config.toml
hidden_size = 128
experts_per_token = 8
router_score = "softmax"
normalize_top_k = false
train_tokens = 270200000
dataset = "wikipedia_en"
Below are experts of layer 7 (counted from 0) of a mixture-of-experts language model. Rows are named router (the router's row for the expert), down (a neuron's output weights, with its number) and show model dimensions 0-127. Each number is 128 + 32 x the weight over its row's rms, rounded and kept within 0 to 255.
After each expert's rows: a language model's description of what the expert responds to; "comes before" lists some tokens at least twice as common just after its tokens as in all text. This comes from a sample of Wikipedia text that the model never trained on. Tokens count by the router's weight.

# expert 48
router [141 168  90  66 135 125  87 148 113 113 126 193 150 155 135 167 154 116  97 161 129  89 148 151  79 128 141  73 169 123 120 147  83 119 194  97 133  88 101  79 103 166  99 156  91 153  69 114 101 105 125  96  79 111 146 180  99 162 146 135  91 117  99  94 144 117 151 154 113 145 137 154 139  95 105  86 135 138 109  88 154 164 188 149 161 112  99  90 176 157 114  67 183  98 130 125 184 181 110 149  97 128 155 119 133 175 159 180 110 159  80 141 151 168 156 157 130 161 131 125 179 127  98  64 161 147 128 196]
down0 [194 151 163 152 153 193 148 110 156 112 134 105  55 165 159 137 213 116 196 177 145 156 145 101 103 100 101 139  97 108 161  83 122 127 137 182 154 174 113 138  85 157 139 134 140 104 130 122 162 145 115  86  83 163 126 118 188  57 161 120 142 152 137 163 115 160 150 119 139 118 156 192 170 121  82  92 168 133 174 158 145 109 144 144 105 144  75 120 122 133 110 126 164 130 176  95 106 175  86 132 100 139 112 175 114 125 110 127  79 185 144 123  89  84 106 153  99  93  59 133 111 152 154 125 102 154 146 177]
down1 [195 169 115 129 160 145 130 125 100 102 125 161  57 190 115 177 123  83 200 162 169 156 142 134 118  87 128 183 102  89 149  78 102 109 107 151 131 162 147 171 163 138 181 127 140  76 139 136 164 100  76 108 146 134 175  84 209 105 125 159 168 175 112 160 125 143 151 112 136 141 157 198 142 101 113 142 177 155 157 152 123  45 176 127 111 149  87 130 174 128 171 133 142  98 134 101  97 162 101 157  87 138 119 154 126 109 103 146 109 179 127 123 112 113 112 169  91  96  91  78 127 145 137 106 126 101 171 116]
down2 [120 169  68 115 162 111 175 149 115 164 166 130  87  87 138 119  79  85 193  99 157 185 108 108  81 136 118 164  57 152 113 138 175 184 179 149 185 173 139 115 128 149 156 154  93 129 128 115  96 175  99 190 134 132  86 189 110 125 155  99 145 155  89 102 124 150 101 108  98  75 125 168 147 171 129 123 195 109 147 151  99 121 163  81 109 109 166  92 139 157 127 131 136 129 147 135 137 135  90 121 137  80  82 171 103  66 109  81  95  85  87 164 140 154 105 151 102 135  88 139 155  71 152 124 116 157 150 115]
down3 [119 149 174 142 153 135 168  87 165 152 128  62 149 138 167 165 108 139 127 117 125 129 167  72 158  53 105 167 125 119 161 137 153 108 133 142 118 162 107 147 131 127 124  60 154 145 171 131 122 153 136 100 132 103  81 170 118 137 147 130 195 102 158 117 166 152  81 189 131 121 188 147 145 114 124  77 149 168 138 153 104 114  50 123  92 102 142  91  57 107 106 153  76 140 205 160 177 140 125 146 128 151 153 158 147  39 127 114 167 131 155 124 125  81 144 155 158 108 136 181  95 147 160 107 137 115 173 182]
down4 [129  97 111 100 132 101 141 136 150 182 124 156 117  78 147 121 150 124 107 157 119 130 163 150 139 116 149 170  80  87 120  80 109  56  90 167 154 148 141 147 141 151 121 138 123 147 149 117 176 134 176  77 171 125 113 110 219 183  71 132 174  91 124 147  95 134 100 161 144 127 126 137 204  94 151 114 108 113 152 135  95 148   0 132 136  84 119 180 124  83 147 184 107 119 143 138 130 131 147  99 152 153 132 148 133  84 128 180  64 140 122 138 158 167 163 147 137 105 175  97 102 103 130 116 111 107 186  89]
What it handles: Parts of Slavic, Romanian and Cyrillic names, country codes like POL, ITA, ARG, and first digits of years or season ranges like 2018–26.
comes before: "0", "9", "–", ";", "/a", ")"

# expert 60
router [123 163 156 130  83 129 150 174 134 158  83 106 152 101 114 142  78 142 138 114 117 106 130 125  87 170 160 179  78 162 166 147 110  39 119 143 109 129  54 140 147 118 205 151 180 140 141 161 163 143 174 130 145 104 108 175 150 110 135 170 184 147 164  80 111 120  81 115  68 113 137 128 128 114 136 100 116  94 155 177  97 107 143 183 179  91 143 193 121 106  92 150 145  79  78 131 161 125 143  95 128 156 182 118 111  91 131 160 148 140 174 144 149 113  92  71 115 136 139 200 157  99 118 123  81 147 116 160]
down0 [ 58 125 115 145  82  79 116 180 113 116 119 170 180 130 171 126 126 108  48  80 163 177  60  76  95 166 149 128 176 135 106 136 126 118  99 151 170 135 187 130 113 176 102  85 114 154 155 158  96 142 153 113 195 111 169 154  95 137  82  92 182 108  79  81 136 140  71 128 114 119 178 121 139 198 131 138 151 130 145 132 160 130 142  97 145  97 106 180 132 150 130 152  79 169 137 101 108 109 156  98 134 127 141 139 147 148 163 123  75 133 167 143 187 104 115 161 101 116 133 128 110 115 130 123  81  96 173  67]
down1 [122  79 193 122 127 130 197 131 132  97 123 168 147 105 208 111 155 172  99 101 153  85 132 118 133 118 126 124 135  87  99 131 108 148 117 156 116 146 149 102 141 117 116 141 162 100 112 152 141 180 110 216 106 167 147 105 115 167 165 154 147  97 128 176 118 155 118 195 171 132 103  61 166 131  93 144 126 103 136 136 143 124 161 155 109 166 141 126 147 161 156  74 129 106 156 144 151  89  84 145 167 129 135 131 178  93 112 196  38  90 123 102 149 191 113 124 135  80 119 114 142  82 103 102 201 106 143  68]
down2 [105 172 159 155 131  46 136 146 162 153 124 115 107 153 130 162 109  83 171 108 132 159 136 116 129 143 112 141  63 154 137 140 123 137 128 125 132 145 121 136  66 143 162 156 171 118 133 199 168 104 111 113 117 136 137 207 169 145 130 148 118 136 150 169 142 166 138  94 116 141 124 255 128 119 176 156 127 145 128 178 189 143 105 146 118  89 145 146 156 116 118 169 154 153  64 140 170 111 127 130 143  52 134 178  89  96  87  56 162 119 151 162 125 154 110 100 107  87 114 132 139  75 123 135 106  88 133 111]
down3 [115 147 107 158 136 149 114  84 129  90 146 120 134 121 190 145 179 146 102 123 139 126 155 136 161  96  98 155 148 155  67  93 128 131  71 100 141 174  88  88 179 147  86  95 152  91 114 116 192 109 159 129  38 143 200 150 128 136 114 110 118 130 118 128 170 141 137 106 115 148 192 120 120  75 143 126  51 126 113 154 159 161 119 157 163 119 113 115 133 111 123 130 226  79 129 114 181 157 141 140 127 119 153 154  66 139 120 112 149 118 123 129  79 128 117  94 176 206 169  85  77 121 133  90 149  82 146  93]
down4 [114 165  95 192 110 192 148 128 125 160 108 119 142 115  90 159 154 144 120  74 151 120  96 170  62 112  89 111 146  94 120 142  84  85 104 114 167 138  94 177 161  96 208 138 177  90 107 179 129  81 147  26 133 116 146 153 138 159 146 108 100 196 140 132  83  78  95  90 102  92 152 184 131 156 134 121 117 109 151 149 125 149  82 130 137 140 168 144 142 115 139 146 116 101 123 220 134 139 138 174  84 159 137 163 127 115 121 109 130 112 156 181 103 159  70 119  95 150 147 159 133 119 116 148 119 118 171  89]
What it handles: Sentence-final periods followed by new paragraphs, closing == heading marks, line breaks, and table pipes after header cells like "Fieldwork date |".
comes before: " The", "-", " In", "|", " He", " It"

# expert 7
router [127  69 115 112 111 122  57 146  95 169 156 134 144  62 132 115 161 141 190  97 126  91 118 106 139 168 119 129  73  89 137 151 118 123 144 188 107  95 164  85 124 121 198  94 127 155  90 134 166 106 119 128 106 156  48  89 189 167 131 148 143  61 123 156 175 121 121 145  97 100  85 122 176  80 115 139 125 151  98 145 186 118 113 141  58  88 133 145 189 149 141  96 132 115 103 165 107 150  95  93 112 160 173 110 152  96  81 155 145 131  74 141 162 124 138  84 108 109 146 174  91 139 175 102 136 128 144  95]
down0 [145 134 119  83  93 131 160 171 101 120 131  94 110  97  78 166  84 189 105 134 103  84 114 106 128 136 113 135 119  97 149 123  13 156 139 136  93 133 135 103 137 144 107 133 151 137 143 138 171 144 113  80 121 151  83 121 124 170 132 146 132 153 146 106  96 130 174 187  99  90 160 147  47  86 116 159 117 153 113  95 169 136 116 139 130  92 127 240  58  67 130 107  95 144 101  85 127  82 121 128 150 133 133 130  73  85 125 159 173 129 100 139 166 122 165 132 181 170  97 167  92 126 126 153 129 115 156 177]
down1 [199  92  87 120 138 130 122 150 134 110  78 157 118 128 111 169  86 126  76 139 134  85 115  90  26 179 107 128 137  71  42 103  51 108 118 126 139 151 105 166 131 135 140 135 108  94  72 128 161 147  96 179 120 136 165 109  81 165 109 133 105 147  94 156  94 134 169 126 144  91 147  56 118 179 108 124 150 142 148  96 150  93 161 133 138 127 140 150  88  99  84  90  87 137 151 143 130 163 106 144 112 177 141 189 120  63 109 101 112 107 168 172  83 140 104 153 120 112  97 108 178 119 132 118 156  89 138 151]
down2 [201 124 156 110 137 143 152 116 175 143 184 136 149  86 138  93  97 113 131 155 102  79 150 118 140 114 113  93 174  74 138 159  88 150 188 109  59  76 120 106 119 123 175 140 101 145 111 146 192 139 129 158 151  97 212  97 126 183 102 138 152 113 134  93  54 149 134 110 159 108 169  31 119 118 112 113 131 136 111 137 113 128 117 124 123 136 122 210 185  90  99  97 177 133 130  90 139  82 122  92 135 110 182 137 135 143 104 141 148 119 143  97 170 121 150  96 163 107  95 110 124 105 156 138 116 107 209 139]
down3 [142 138  88 139 132 147 117 111 105 115 132 171 157  93 129 108 146 173 121 105 169 148 172 153 122  89 127 111 131 157 126  87 115 125 135 143 129 138 149 154  70 104 104 108 189 150 158 162 127 132 129 100 106 103  94 134  86  98 139  99 129 147 138 127 115 139  70 155 174 147 110 102 128 155 133 130 116 111 108  64  70  81  90 167 131 131 152 128 117  85 207 117 117 170 161 133 131 218 132 183 144  90 148 131 138 189  95  39 158 116  93  61 115 131 149  55 101 119 124 108 134 146 118  27 157  59 155 139]
down4 [193 141 153 140 131 118 128 188 141 113 184 146 151 110  90 146 113 159  72 152 104 114  95 105 121 104 170 168 173 142 166  77  81 116 161  83 104 157  60 152 108 150  63 185 151 136 142 101 157 166 151 125 140 110 175  84 127 120 188 145 158 141 154 120  57 131 164  72 112 157 134  71 146 117 106 135 206 112 141 115 169 119 152  67 172 123 109 176 118 147 102 139 129 112 159 107 129 122  91  97 171 129 120 123  71 143 135 147 138 182 136 160  96 159 152 167 136  88  71 150  98 129  89 162 110 171 145 140]
What it handles: Nationality adjectives and country words (American, British, States), plus the, its, year digits, and joiners like hyphen, slash, 's.
comes before: "1", "2", "9", "3", "8", "4"

# expert 16
router [105 191 129 144 149 105 126  95 164 187 135 116 130 140 102  86 152 125 153 110 128 185 111 106 166  85 162 162  95 127 149 151  77 147 111 138 117 173  64 130 153 138 103 133  82 153 142 140  91  78  94 135  98 134 102 125 142 158 160 142 214 104  98 112 135 150  63 138  80 154 121 117  91 146 102 148  73 184 127 178 124 103 132 102 133 117 121 129 126 139  43 153 111 134  95 145 151 205 189 125 135 144 178  95 104  80 111 187 116 138 117 142 143 173 151 177 142 114 108 110 123  68 101  80 133 158 128 200]
down0 [123 136  51  99 121 103  60 137  84 134  87 107 190 145 143 153 144 114 152 179 129 143  95 119 113 183 114 154 143 177 143 102 156  60 120 148 128 175 120  85 140 134 147 111 170 111 123 148 181  88 128  93  51 117 195 128  78 111  74 132  68 107 106  62 108  81 147 101 175 168 136 119 104 105 197  86 165 144 147 104 127 160 143 105 162 124 148 190 122 110 184 111 129 181  95 131 101 123  91 113 145 125 120  87 124 126 142  85 146 123 200 140 121 127 151 124 109  93 136 143 123 133 117 179 130 114 180 130]
down1 [149 112 111  99  78 141 115 197 142  68  85 105 108  85 142 198 104 110 140  81 122 116 111 134 100 103 116 164 139  77 141 130 103 116 103  94 136 141 148 129 157 140 117 139 156 121 147 158 172 131 167 138 103 132 102 132  15 121 101  98 134 150  94 154 151 111 171 142 189 126 103  89 154  80 129 167 158 160 134 156 135 125 121 139 139 149 139  81 145  81 204 123 122 124 105 143 130  86  59 161  85 161 115 141 125 106 133 109  77 147 119 127 109  92  88  74 199 164 139 173 200 101 105 105 156  79 176 142]
down2 [120 103 130 136  59 159 111 196 133 100 110 131 133  71 136 146  61  88 123 130  94 120  89 143 101 101 101 123 142 121 175  79 135 172 177  93 140 128 133 139 120 134 136 166 182  88 151 159 144 113 163 115 164 117 147 148  58 110 131  83 146 137 135 120  97 140 160 133 170  97 123  56 175  84 125 122 182 176 132 125 136 133 103 146 150 159 133 117  86  80 157 115 110 113 111 123 117  63  85 176 109 159 153 157  69 136 163 110 118 148 112 113 135  77  95  79 165 133 124 155 235 103 145 109 169  93 157 187]
down3 [199 108 103 100  79  90  89 145 140 122 130  75 146 150 163 118 119 114 149 118 151 127 157 159 117  99 129 146 150 106 144  55 140 166 205 163 104 164 129 130 173 190 148  86 177 144 129 180 127 175 152 151 100  86 137 200  91 124 117 139 142 178 109 191 108 101  90 119 181 127 141   5 112 146 161 106 121 116 178 136 146 181 160 120 130  86 116 147 139 127 184 100 153 134 103 115 149 152 132 108 136 131 100  96 134 169 111  64 116 134 129 142 151 124 123 116 126 118 102  74 144  65 125 134 121 117 176 125]
down4 [122 127  97 137 126 136 176 136 143  97 130 143  73 132 122 145 139 141 122 121 150 147 131 169  93 133 113 135 133  89  79 109 133 153  66 162 106 104 106 111  85 118 138 115 120 101 130 120 114 103 174 101 144 196 137 139 142 110 110 109 105 110 118 135 198 154 138 131 162 125 152 255 133  80 116 147 166 150 141 136 191 150 123 120  99 173 129  65 154 130 168 149 155 136 106  93 144 119  60 114  89 120 124 109 184 142 143 143  94 161 103 150  95 160  87 143  81 126  89  87  71  73 107 106 170 133 124  65]
What it handles: Prepositions like from, to, of and for in career biographies ("Archbishop of Turin from 1999"), plus paragraph breaks and table-row ends.
comes before: " the", "-", " ", " a", "|", "=="

# expert 40
router [149 102 178 151 140 122 141 115 168 163 162 109 106 163  84  90  85  95  90 153  71 167 163 162 157 163 156 126  62 170 139 111 151 138 139 126 119 106 134 148 106  96 125 127 119 117 183 148 179 180 130 151 149 152  96 161 135 128 151 135 139 151 158 116 187 115  67  96 152  96 193 125 105 137 155  93 185  50  85 158 147  92 112 136 148 113 100 135 186 132 149 144 127 129  99  92 119 184 135 126 153  86 162  76  57 165  90 104 164 100  82 185 123 125 103 104 130  84  89 130 179 159 107  74 162 129 128 112]
down2 [ 94 103 132 145 133 221 138 137 183 112 156  76 126 134 129 122 136 111 111 155 179  55  97 127  99 106 145 140 120 162 107 132 108 110 119 159 145 132 127 132 142 171 151 169 151  31  92 122 145  95 130 179 112 142 113 125 114 202 122 122  75 148 130  53 104 137 167 169  76  79 131  37 122 131 120 112 127 143 147 136  80  92  99 200 136 159 108 129 126 114  94  87 163 149 151 131 151 113  97 181 155 175 173 172 166 126 108 116 105 147 140 122 127 127 120 134 144 200 146 159 104 156 163 164 116 149 121  78]
down3 [121 163  65 142 113 149  74 128 148 124 178  80 100 154 158 152 149  94 161 187 170 126 161 114 149  91 100  95 100 209 101 180 142  96 106 103 145 116 142 153 128 130 150 147 164  41 120 113 166 144 174 104 111  86 142 123 154 115 108 204 131 129 150  51  97 142 128 136 108 120 158 115 121 159  93 160  71 141 120 132 120 133 131 149 127 115 114  75 144  97  33 106 130 161 140 146 126 137 166 137 175 169 176 159 102  82  94 115 139 148  94 117  76 174 172 132 157 133 119 213 117 118 142 147 110 119 121 114]
down4 [144 127 134 147  94  98 147 157 152 156  19 111  91 144 137 193 119 135 131 159 115 157 165 183 131 133 184 115 132 113 146  72 129 161 113 104 134 170  78 127 130 136 156 143 143 165 111 109 117 138 127 136 142 120 129 116  90 100 153 141 166 144 114 113  73 136 139 122 178 107 163 117 112 124 135  88 108 178  92  75 100 120 136 169  81 172 158 149  96 189  87  86 155 130  90 125 161  94 128 154 170 113  56 166 158 108  79 124 115  75 190 212 153  89 149 139 124 196 113  89 149  95 127 146 107  75 100 138]
down5 [158 146 131 151 152 103 161 163 134 126 102 102 153 168 121  81 136  95 108 160  68  72 103 119 184  91 144 163 120 147 115 107 156 233 155 141  91 111  94 137 176 160 117 211 117 137 116 139 101 183 142 126 128 114 133 127 120 161 181 113  75 150  99 159 137 138 147 163  56  86 154 117  90 228 133  79 132  97 116 132 169 101 108 172 128  94 127 138 117 140 140 138 150 156 156  73 150  87 168 120 129 156 104 111 151 121 114 165 153 123 132  74 125 121 142 151  79 174 118 131 117 151 128 116  40 135 112 162]
down6 [132 111  69 121 110 169 112  80 112  79 156 166 150 159 153 161 120 130 117  83 231  87 151 146 139 124  92 153 162  60 181 157 140  99  84  90  87 141 107 137 120 223 165 109 138  93 139 117  87 148 155 137 122 138 166  47 167 111 117 109 150 135 103 146  87 102 144 116 176 183 206 164 158  88 119  80  88 173 138 134 137 136 184 154 127 149 161  83 110 101 130 137 127 131 116 119 162 128 140 141 146 125 114 123 121 162 122 106 118 120  62 114 115 108 105 154 131 142 175 133 101 160 184 176 153 127 136 124]
What it handles: Words in species and place stubs such as Species, species, Genus, -idae, °W, located, plus parentheses before taxon authorities.
comes before: "-", " of", " is", "\n", " in", ":"

# expert 41
router [137 169 201 123 141  94 138 106 116 113 152 123 100 176  82 102  81  81 118 134 125 129 143 128 127 130 174 154 150 182 136 188 160 140  86 166 153  92 132 108 139 138  85 135 136 191 223 146 164 110 148 118  77 146 120 173 176  94  85 178 192 109 142 117 180  84 150 114 130 136 137  97  99 150 132 144 139  84 111 167 124 100  89  85 201 139 175 141 135  89  81 144 164 141 121  79 148  84 110 130 146 110 158 143 103 150 140 126 143 124  88 142 155  96 101 140 150 143  94 176  80 152  96  75  73 153 147  93]
down19 [117 136 137 174  83 112  70 129 109  93 150  85 128  94 109  98  94 150 138  62  96 151 113 115 113 168 151 125 141 117  91  71  43 152  90  75 145 143 139  75 141 115 141  88 117  91 115 128  94 157 130 108  87  93 115  71  85 100 218  68  86 128 149 133 124  82 159 158 140  80  96  62 108 107 147 126 145  93 175 156 102 133 102 174 115 109  92 127  85 145  87 116 141 131 101 164 152  98  86 178  99 135 105 144 143 138 149 103 129 156  76 141  92 155  98 159 112  84  88 175 123 141  98 152 120 120 182  98]
down20 [139  87 133  85 125  64 144 123 150 127 135 153 129  80 138  71 164  92  83 161  96 110  70 169 176 146 133 113 105 112  75 124 134 107 212 134  99 105 108  98  76  80 127 133 127 106 160 103 167 107  64  99  85 184 124 142 162 176  78 147 152 113 148 153 121 133 161 157 110 163 144  88 168  66 109 154  96 152  58 148  95  88 176  93 125 115 178  96 140 114 176 180  99 178 100  91 133 155 132 130  83 137 123 143 143 161 133 130 164 102  71 130 120 144  71 152 116 145 182  82 102 136 143 135 131 123 111 125]
down21 [132 113  98 142 120 106 166  95 107 121 120 123  97 116 162 113 123 129  93 138 158 201  95 163 119  72 143 123 107 148 114  96  86 131 228 135 135 155 171 109 112 113  44  98 135 139  89 135 175 102 122 167 173  81 157 172  94 124 176 145 124 137 177 153 112 154 123 154 162 153 135 121 161 138  90  99  79 152  98 179 130 137 169  98 109 134  74 107 109 150 112 101 124 163 139 136  85 147  78 124  84 133  91 148 119 128 147  36  58 159 116 106  72 171 148 102  93 157  90  82 110 170 132 166 144 134 103  90]
down22 [ 83 164 116 178 165 180 163 143 133  77 147  73 123 161 106 135 131 147 143  88 139 112 166 118 121 144 178 122 186 142 158 156  49 150  60 119  62 133 171 129 117 144 147 144 102 114 145 112 152 166 137 146 160 106 127 112 134 130 132 129 164 146 124 148 115 104  76 118  88 140 127  91 130  82 140 160 173  93 159  81 162 145 109 116  69 141  83 112 188 167 121  93 125 120 153  83 200  92 138 107 145 127 147 121 152 107 102 196 127 180 126  96 110  99  79  90  85 141  89  92 118 114 117  87 178  88 121  48]
down23 [155 148 181 146  66 112 136  97  80 107 128 130 146  83 102 127 130  89 103  80 127 109  80 133 176  81 100  68 148 168 102 173 117  66 152 117 109  66 148 120 154 169 160 129 148 151 111 159 160 141 143 151 147 122 144 171 152 194 106 140  68 193  93  83 120 133 108 121  54 188 151 102 162 133 101 113 122  93 126 127 144 162 162 157 104 139 133 164 124 135 203 124 107 131 111  87 128 142 158  90 129 108 163 123 175 124 136 136  57 177  98 125  96  64  57 125 149 152 130  87 123 122 169 104 106 119 140 101]
What it handles: Forms of be, been, became, born, known, named and adverbs like widely or commonly in biographical and descriptive sentences.
comes before: " of", " in", " to", " a", " as", " by"

# expert 2
router [111 115 148 147 107 135 119 172 165  93 168 165 164  93 158 125  40 101  99 127 158 135 125 109 144  65 145  87 157  71 104 110  95 138 158 148 128  90  88 125 100 131 179 127  92 167  76 130  57  91 125  84 143 119  73 147 152 159 111 106 127 150  74 140 177  90 125 129  70  93 126 160 137 196 116  98 150 171 103  56 173  92 166 109 133 100 132 145 176 130 103 132 128 114 129 152 124 144 164 163 110 181  95  98 148  94 104 184 165 159  73 129 168 168 146 108  94 158 112 107 114 135 116 106 129  72 112  92]
down0 [ 97 127 137  95 169 143 104 129 164 119 127 179 140 133 145 116 158 129 158 139 149  94 173 187 149 110 109 126 175 123 106  65  83 138 131 107  39 136 160 171 142 121 101 120 123 151 137 129 116 138  63  94 110  91 127 152 120 115 115  71  14 117 118 158 132 110 117 167  72 115 115 107 162 168 186 113 188 131  90 115 118 143 162 106 175  91 116 113 147 157 109 124  45 137 146 131 136 136 133 170 112 182  54  89 104 132  90 125 100 133 116 128  65  97 112 164  94 178  96 119 167 179 123 125 143 102 124 105]
down1 [135 143 104 111 136 126 101 178  66  69 128 134 163 154 176 125 112 153 152 100 143 145 140 165 119 142 101 124  99 115 161  92 105  75 148  46 161 117 109 142 106 135 115 139 132  92 179 139 115  91 109 132 107 119 148 115 123  67 109  87 136 155 120  94 157  99 166 160 144 181  82 205 184 104 178 116 123 122 100  73 127 132 168 136 116 110 132 123  81 116 120 116  54 141 150 137 130 148  86 114 123 127  99 162 119 146 155  58 152 101  43 105 141 123 167  78 104  83 100 148 126  92  95  91  94 172 162 209]
down2 [137 155  68 131 204  82 165 103 123 131 102 112 123 150  77 127 109 126 143  98 115 155 104 165  86 123 123 189 171 161 123 180 138 101 157  99 176 147 131 158 154 207 153 121 133 104  59 161 106 133 127 126 171 160 205 106 143  98 173 148 156 135 147 181  54 160 109 107 153 167 159  79 136 134 121 108 146 158 164 122  70 121 158 159  84 101 128  99  78 150 106 148  90 149 135 138 185 145 106  79 152 128 169 122 124 103 176  64 148 138 135 164 154 118 118  83 112 131 138 150 155 140 116 184 177 100 149 116]
down3 [151 101 131  97 117  93 103 130 140 158  66 136 125 127 171  76 202  71 151 184 151 141 110 183 145 115 102 118 113 190 171 140 147 141 119 153  75 123 181  76 144 131 109  87 134 214 130 145 127 191 213 155 119  88 156 149  69 135 154 120 114 144 131 184 111 168 128 129 119 103 121  65 132 138 121 164 117 108 107 133 144 119 136 149  84  95 143 103 154 138 171  87 148 121 100  62  91 102 139 114 125 104 138 124  84 137 145 141  95 101 133 116 164 131 156 140 129 125 170  93  90  95  83 217 170 142 128 116]
down4 [131 131 123  78 163  92 171  90  69 118  79 174 101 126 129 140 123 147 157  91 107 100 142 110  95 105 179 188 146 151 160 184 146  98 221 125 141 150  61 139 133 187 133 158 187  70  98 103 135 142 116 118 119 179 138 116 123 153 183 120 160  96 191 134  92 155 106 145 166 100 151  92 152 105 147 139 138 132 199 140  85 102 152  92 101 122  92 156 160  96 149 135 173 174 177 131 177 119 125 112 135 100 131 123 144 162 138  79 133 108 157 147 138 129  93 133 131  92 115 220 108 165 159 113 125 136  85 150]
What it handles: Digits, pipes, dashes and colons inside Wikipedia tables and stat lists, such as years, scores, chart positions and subscripts like _{8}.
comes before: "0", "2", "}", "3", ")", "|"

# expert 22
router [187 102 114 118 123  91 125 141 136 160 181 113  81 133 102 157 128 164 141 152  68  92  99 163 210 157 147 203 135 150 113 128 116 223  62 156 128 113 168 164 154  86  96 103 146 111  85  94 122 119  85 133 153 132  92  76 133 109 168 105 137  82 163  90 114  75 175 137 118 136 161 133  96 167 130 104  96 128 124 153 125 136 133 164  97 136 150 135  62 122 106 169 137 155  75 129 129 100  76  95 133 115  94 130 118 127 128 113 183 144 147  42 105  99 105 180  99 103 111 185 124 124 165 138 113  93 135 145]
down3 [121  71 105 130 105  77 136 131 121 172 134 112 137 177 163 189  91  94 140  90 122  94 146 115 144  88 152 156 121  96 127 115 135 121 113  83 153 169  97  76 116 125  98 182  83 127 159 108 169  97 132 119 121 101  76 136 164 141 130 144 122 106  61  97 187 154  98 155  63  92 127 207 142 113 134 117 100 171 123 148 223  49 149  79  98 127  88 143 113 117 125 158 120 122 112 107 128 143 148 162 158 153 109  87 132 139 151 143 136 143 110 160  89 159  74 185 126 132 104 158  76  80  90 118  82 124 149 184]
down4 [126 152 139 191 111 132 144 127  80 146  98 133 155 156 114  65 125  96  81 126 135 127  85 114 119 165 169 111 173 121 129 158 107  70 163 147 104 137  93 116 184 123 113 105  97 129  98 126  68 177 130 123 153 127 180 143 164 114 127 128 192 216 111  78 137  94 153 127 202 138 153 141 146 145  90 154 178  99 121 120 142  73  84  50 148 108 174 179  88 177 130 109  96 121  73 119 120 144 177 134 164 117  91 143 116  96  90 108 165 139 126 145  90 144  85 125 105 167 188 136 167 179 108 130  98 156 137 131]
down5 [144  85 117 143 133 141 152  66 140 100 105 133 145  76  68  96 111 136 107 151  74 151  92 114 143 115 135  85 164  88 117 133 167  47 135 139 132 152  91 100  64  78 122 135 115 125 148 114 111 130 153 140 120 200 168 157 128 118 119 207 161 141 106 157  84 103 140  82 162 161 184  70 151 122 125 107 158  90  80 110 124 125 121  93 189 126 172 149 158  98 177  77 158 114 189 109 149 105 154 175 135 107 126 177  92 153 148 134  81  87  92  85 157 118 169 140 121 178 102 137  94 168 115 161 117 121 135  91]
down6 [ 90 189  59 118 159 102 127 145 144 132 148 147  94 125 124  55 135 124 110 171 109 158 100 131 160 158 133 150 170 150 111 116 181 103 174 112 104 151 104 126 146 150  91 138 116  95 128  98 149 148 103 124 174 194 175  91  80 187 110 124 127  93 164 126  90 106  76  75  86 135 132 131 169 121 167 130 140 188 154 166  82 145 140 175 131 111 116  87 162  85 119 182 103 166 209 123 107 115 127 124  87 111 150 106 134 128 168 158 101  90  47 114 157 162 128  62 162 149 156 171 107 156 178 142 107 123 129 124]
down7 [ 94 153 159 152 156  63 155 125  73  97 117 150 118 157  94  88 163  68 100 155 155  61 131 179 140 158 179  97 128 117  67 108 108 149 115  87 104  85  86 123 147  99 141 122  97 127 127 126 152 141 110 178 139 172 176 125 141 153 106 147 129 193 140 119  65 122 105 129 131 105 133  53 127 128 179 103 144 150 151 111  84 118  94  48 116 101 154 117 170 126 143 162 111 156  98 108 202 129 145  89 133 111  99 146 102 143 136 101  99 105 104 238 129 112  85 123 117 157  87 107 149 173 125 138 141  94 120  95]
What it handles: Common nouns and verbs about war, violence, law and family in narrative text, such as gun, died, Army, son, government.
comes before: " of", ",", " in", " and", ".\n\n", "s"